From a checkpoint of a small mixture-of-experts model trained on Wikipedia: width 160.
Below are experts of layer 2 (counted from 0) of a mixture-of-experts language model. Rows are named router (the router's row for the expert) and show model dimensions 0-159. Each number is 50 + 12 x the weight over its row's rms, rounded and kept within 0 to 99.
After each expert's rows: a language model's description of what the expert responds to; "mostly gets" lists some tokens that are sent to it at least half of the time. This comes from a sample of Wikipedia text that the model never trained on.

# expert 0
router:40 47 60 40 55 68 65 36 50 47 56 64 76 42 37 46 47 58 29 40 52 59 36 70 39 51 35 50 74 70 49 38 37 41 55 46 42 60 34 52 52 75 58 68 55 66 51 54 33 38 62 52 46 35 60 62 63 36 30 61 64 30 51 61 66 37 55 36 23 51 72 61 60 53 69 42 47 35 64 52 33 51 57 27 50 54 37 57 61 46 57 58 56 52 62 60 33 34 51 74 54 45 37 52 54 67 68 57 70 45 67 51 56 45 44 41 61 54 70 62 49 65 33 63 48 69 66 38 66 52 43 52 48 47 61 36 41 38 46 52 48 60 67 54 58 53 51 73 56 42 51 47 72 65 73 54 40 50 49 72
What it handles: Adjectives and nouns after the or a in prose and tables, such as Special, American, public, local, plus number cells.
mostly gets: " c", " American", " 11", " public", " 14", " U.S."

# expert 7
router:39 53 59 38 55 64 62 39 49 47 56 62 75 40 36 41 43 60 28 36 55 61 36 71 39 50 31 52 71 69 50 38 39 41 51 42 43 64 38 51 53 76 60 67 56 63 51 55 32 40 61 51 46 34 61 60 62 37 32 61 62 30 52 63 68 33 55 38 30 51 74 59 60 53 68 34 47 34 64 53 37 48 57 26 52 55 38 52 61 48 57 56 60 44 63 62 35 32 49 77 59 45 37 57 56 68 66 58 69 47 61 53 58 45 40 40 59 54 69 61 48 64 36 65 52 67 66 40 64 51 41 53 46 45 62 32 40 34 46 54 51 60 66 55 57 52 50 76 56 37 52 48 73 62 69 55 43 52 50 69
What it handles: Inner word pieces such as it, am, ak, cont in names and compounds, plus such, due, some, same before as or to.
mostly gets: " such", " East", "ak", " Ag", " some", " due"

# expert 12
router:41 53 56 38 58 68 61 37 51 48 55 64 73 41 34 46 49 57 34 34 57 62 35 70 41 56 31 52 73 67 50 37 39 42 53 42 42 62 35 52 50 74 56 67 57 63 55 56 31 38 60 48 44 33 61 61 60 39 31 63 65 30 49 55 67 36 53 34 25 51 70 59 63 52 69 38 47 36 65 54 38 49 58 24 50 56 35 55 65 49 56 57 55 48 61 63 35 34 52 76 56 50 36 57 55 69 67 55 69 45 64 55 59 43 42 40 59 57 71 64 50 64 35 68 52 66 61 38 62 47 42 55 50 49 63 31 41 38 46 49 45 61 67 58 55 54 51 72 60 41 48 49 69 65 73 54 42 54 49 70
What it handles: Periods, commas and quote-plus-period closing clauses and sentences, such as centuries., rule., ".; also the article a.
mostly gets: "\".", "\",", " system", ".\"", " also==", " son"

# expert 6
router:40 52 53 39 55 67 61 38 52 47 55 60 73 41 34 44 46 57 31 34 54 62 33 68 38 54 32 51 72 69 51 38 39 45 54 42 42 64 41 50 55 73 60 69 55 66 59 51 32 36 61 52 42 32 60 60 63 36 31 63 64 27 53 55 65 35 56 34 27 49 71 62 60 55 65 37 46 36 68 55 37 51 57 25 49 57 39 55 66 48 59 56 54 52 60 66 37 32 50 78 56 48 37 55 54 67 69 57 67 46 62 52 59 45 41 39 61 55 69 64 49 60 37 65 51 68 65 36 61 49 44 54 50 46 61 32 40 33 44 53 52 60 65 57 54 54 48 70 59 43 53 48 71 65 73 52 43 54 51 73
What it handles: Table pipes, the verbs is and was, at, and inner word pieces like inn in spinnaker, Hav in Haven, -h.
mostly gets: "°", " List", " Ab", "arm", "inn", "-H"

# expert 8
router:39 53 57 38 58 68 60 37 51 46 55 61 72 39 34 44 48 58 30 36 54 60 34 67 37 55 31 51 73 69 48 38 38 44 55 42 39 64 36 52 51 75 58 68 55 61 54 56 34 40 59 49 44 33 61 62 62 37 30 63 63 32 45 56 65 34 54 33 27 52 75 59 61 53 69 37 45 37 65 53 36 51 58 25 49 57 35 52 66 44 58 58 57 47 64 60 38 30 50 75 53 48 39 56 55 69 66 57 66 45 63 54 59 47 39 41 61 56 67 61 51 66 36 64 45 67 65 39 63 49 41 54 47 44 62 34 40 34 45 52 48 61 67 58 56 50 49 71 64 39 51 49 71 64 72 54 41 51 51 72
What it handles: Prepositions and clause-openers such as for, about, around, which, what, that, plus list dashes and table pipes.
mostly gets: " which", " about", " around", " what", "2.", " across"

# expert 9
router:38 45 56 38 56 66 63 36 50 46 56 59 74 42 33 40 47 58 32 39 55 61 35 69 36 48 37 49 72 71 50 34 40 45 51 43 44 59 35 55 50 72 59 67 59 60 56 56 32 40 61 50 47 35 58 58 62 37 33 63 64 30 56 59 70 38 58 34 24 49 72 62 65 54 72 37 46 35 67 52 38 51 56 26 51 55 36 53 59 47 58 56 57 52 60 62 36 32 49 78 57 44 36 59 53 71 68 57 64 45 65 51 58 47 43 37 63 54 69 63 48 64 35 63 52 66 61 41 64 52 41 56 48 47 61 38 32 38 47 45 47 59 67 56 57 48 51 71 61 42 53 49 71 67 71 53 41 51 52 72
What it handles: The conjunction and, ampersands, sentence-initial The, This, These, However, and words like most or (Japanese.
mostly gets: "The", " &", " This", " these", " \"The", " European"

# expert 3
router:39 53 59 40 53 67 62 39 50 48 54 65 71 41 35 42 48 57 30 37 51 59 35 70 39 55 33 56 75 67 45 40 39 41 55 44 41 62 38 49 54 77 58 64 55 73 56 55 28 37 60 48 44 37 60 60 62 39 31 59 61 31 43 57 67 36 54 33 27 55 72 64 58 53 67 39 46 33 68 56 35 52 56 22 49 56 39 53 66 46 55 54 56 55 60 60 37 35 51 77 57 45 40 56 56 66 66 59 67 48 61 53 57 46 39 44 58 56 68 61 53 62 35 64 45 67 63 40 63 49 45 55 47 48 60 31 38 32 45 54 50 63 66 60 57 54 46 74 59 42 54 44 73 65 72 56 41 50 48 69
What it handles: Opening fragments of words, often single capitals or short pieces like D, M, N, ph, calc, Arch, in names, headings and tables.
mostly gets: " N", " D", " M", " l", " Sh", " b"

# expert 4
router:44 51 63 39 55 67 64 37 50 53 60 59 71 40 31 46 45 57 30 34 48 55 37 71 38 55 34 52 75 66 47 40 38 42 57 42 41 61 34 47 56 76 59 65 57 76 52 56 36 30 58 48 45 35 63 61 57 40 31 59 60 33 44 57 66 40 53 31 24 54 75 58 61 53 70 48 42 37 65 50 39 54 54 24 51 56 42 57 65 46 53 52 62 52 63 61 35 32 54 82 55 45 38 55 50 67 66 60 73 50 64 49 56 44 39 43 63 58 65 63 52 60 39 65 51 64 59 37 65 43 50 54 52 52 58 34 41 36 45 49 48 53 65 58 55 53 53 72 56 43 41 53 70 64 71 51 40 51 48 71
What it handles: Short syllable pieces inside longer words and names, such as ne in Minneapolis, ul in peninsula, Al, De, El.
mostly gets: "ol", "ul", " H", " Al", "l", " De"

# expert 13
router:45 56 55 36 51 64 63 37 53 51 56 53 77 42 37 47 45 59 28 39 50 61 36 71 37 50 34 55 72 71 45 45 42 40 53 47 42 60 43 54 55 77 59 64 62 56 51 52 32 40 60 52 43 33 59 62 60 38 34 62 67 36 57 58 71 28 55 36 24 47 73 63 61 52 72 40 41 34 65 52 38 49 57 22 51 56 28 58 62 42 57 56 55 40 56 63 37 29 49 74 56 47 39 52 52 63 70 60 66 47 66 52 58 38 39 40 61 55 68 63 52 63 34 67 59 65 59 39 61 41 43 54 43 51 60 35 43 39 49 60 51 53 65 51 51 55 56 76 58 40 52 53 72 64 72 52 43 52 46 66
What it handles: Suffix pieces ending words, especially past-tense ed and ing as in Cl-osed, unmask-ed, sign-aling, plus United, made, long.
mostly gets: "ed", " United", " made", "ong", "ated", "ud"

# expert 15
router:46 52 55 37 52 65 61 35 46 50 59 59 75 43 38 43 47 58 31 38 54 59 36 70 38 51 36 51 71 70 49 39 39 41 51 41 43 62 36 53 52 78 57 62 59 61 57 52 32 39 60 49 44 37 60 64 60 36 31 63 67 34 53 62 77 35 58 37 29 48 70 67 62 52 69 44 45 34 62 51 35 51 56 20 49 59 27 59 66 49 61 54 57 48 59 62 37 33 52 79 56 46 39 55 53 64 70 62 70 41 64 51 58 42 42 44 57 58 73 64 54 61 39 65 51 66 62 40 62 42 48 52 47 44 62 36 41 36 42 54 52 55 65 56 53 46 54 72 60 43 52 48 72 62 73 51 43 50 47 65
What it handles: Noun-forming endings like ation, ations, ology, ity, ments completing words, and place words such as States, Kingdom, City, area.
mostly gets: "ation", " States", " area", " state", "ations", "ings"

# expert 14
router:38 53 58 36 59 67 64 38 51 45 54 62 73 39 32 44 45 56 31 37 52 61 34 68 39 51 32 49 73 70 53 37 38 43 55 43 39 63 37 54 53 73 59 68 55 66 52 55 32 39 61 49 45 32 60 58 59 38 30 61 64 33 45 53 64 36 57 34 26 51 75 58 60 48 70 37 47 39 66 53 40 49 60 26 49 55 45 54 61 46 54 59 56 53 63 60 36 32 52 79 52 46 41 57 55 70 67 57 65 48 63 51 57 44 42 36 60 55 68 63 50 64 36 64 51 65 66 37 64 49 40 58 49 47 63 34 39 35 48 47 47 64 68 55 60 51 50 73 57 40 47 49 70 64 76 55 41 52 51 72
What it handles: The words to, by, as, or, when, while, and single capitals or word starts after an opening parenthesis, e.g. (Al, F.
mostly gets: " by", " or", " when", " As", " while", " F"

# expert 10
router:43 51 55 37 53 68 62 37 51 47 56 63 75 42 35 42 48 57 34 37 57 60 35 70 38 53 32 53 73 69 49 35 38 45 53 43 43 61 34 52 49 72 57 69 56 63 56 52 29 40 64 48 41 35 60 61 61 37 31 64 63 30 56 61 71 36 57 36 25 48 70 62 65 52 67 39 44 35 64 52 38 51 54 25 49 56 36 52 60 48 62 55 56 51 61 63 36 30 51 74 58 48 39 54 56 67 69 56 69 42 66 55 56 42 42 44 61 54 69 64 49 64 36 67 51 68 65 41 63 47 44 53 50 46 63 35 42 40 45 48 48 58 66 60 52 49 52 72 58 41 51 49 75 63 71 51 41 52 51 69
What it handles: Country and place names such as Japan and Jerusalem, months like July, and closing parentheses after numbers or botanical authors.
mostly gets: " July", "6)", "7)", " work", "ari", " season"

# expert 2
router:41 52 55 36 55 67 64 35 53 46 55 61 74 38 33 43 46 59 31 38 55 61 33 70 37 50 34 47 72 70 52 38 39 47 50 43 39 62 41 53 54 74 60 71 55 64 53 51 34 44 61 50 41 33 58 57 61 37 28 61 64 30 57 58 67 38 58 36 27 46 74 58 65 56 70 34 45 35 65 54 37 50 56 28 51 57 40 57 59 45 57 59 55 52 63 62 37 33 51 74 56 43 38 57 57 71 67 56 67 42 65 54 56 45 41 38 61 57 71 63 49 65 33 68 52 68 65 39 62 52 40 54 53 47 60 37 40 37 48 46 49 59 66 56 55 53 53 75 58 39 52 47 69 63 70 52 41 55 53 68
What it handles: Possessive pronouns and auxiliaries, e.g. his, its, their, have, plus line breaks and opening year parentheses like (198 in citations.
mostly gets: " his", " its", " their", " have", " her", " during"

# expert 1
router:41 53 57 40 57 68 64 35 48 46 55 61 73 43 34 44 49 59 29 36 55 60 32 68 39 55 30 52 71 70 52 37 38 43 50 43 41 66 38 54 55 73 56 67 58 61 57 55 32 42 60 48 45 35 62 59 60 38 33 64 66 33 54 59 65 36 58 33 25 48 72 58 62 53 67 35 48 38 66 57 37 50 59 29 52 57 36 52 64 45 59 60 60 47 59 63 37 30 52 77 54 44 37 53 57 65 68 57 67 43 62 53 59 41 39 42 63 55 69 66 48 61 35 68 52 67 65 38 63 50 40 55 49 46 61 29 41 36 47 49 51 59 65 55 55 48 50 74 62 41 54 50 73 63 70 52 41 54 52 69
What it handles: Prepositions and verb particles such as in, on, out, off, often starting a phrase, plus role nouns like friend, role, side.
mostly gets: " In", " out", " On", " off", "In", " in"

# expert 5
router:41 51 55 36 52 69 65 37 51 46 56 62 71 42 35 41 45 58 32 37 53 59 34 69 40 53 29 50 70 66 49 39 37 44 51 43 40 63 37 51 54 74 61 68 55 67 53 52 34 40 60 49 46 34 60 58 62 36 32 60 68 31 53 61 66 38 57 33 28 49 71 57 63 57 68 41 46 36 67 56 36 49 58 27 48 58 39 52 63 46 56 59 56 50 60 64 40 32 49 76 55 45 38 56 52 70 68 57 67 47 63 54 58 45 38 37 61 54 70 62 50 65 34 67 52 67 67 39 63 48 41 56 50 46 60 35 35 36 44 51 47 61 66 57 58 54 51 75 59 39 54 47 73 63 70 51 39 52 51 71
What it handles: Table pipes, opening parentheses like (track or (since, newlines, and function words the, of, a.
mostly gets: " (C", " (", " Award", " There", " play", " (D"

# expert 11
router:38 54 56 38 56 68 62 36 53 47 54 60 71 38 36 47 47 58 30 36 50 60 32 69 39 51 32 47 71 66 51 37 40 43 49 44 37 64 37 54 54 75 61 66 56 62 54 55 32 42 58 48 45 30 61 55 60 36 28 63 62 34 53 53 65 40 56 34 22 50 74 58 59 52 71 32 47 37 64 53 38 49 58 25 50 55 46 54 63 45 59 60 53 50 60 61 37 32 48 77 52 45 37 58 55 71 68 55 65 45 63 52 56 43 40 38 60 53 67 64 52 63 34 64 53 68 65 37 64 51 40 57 49 45 60 32 37 38 49 45 46 58 67 57 59 52 53 74 62 40 51 50 70 60 71 51 40 54 48 72
What it handles: Line breaks, modal and auxiliary verbs like would, can, will, was, plus brackets and digits in score and results tables.
mostly gets: " would", " Sp", " (S", " can", " will", " ["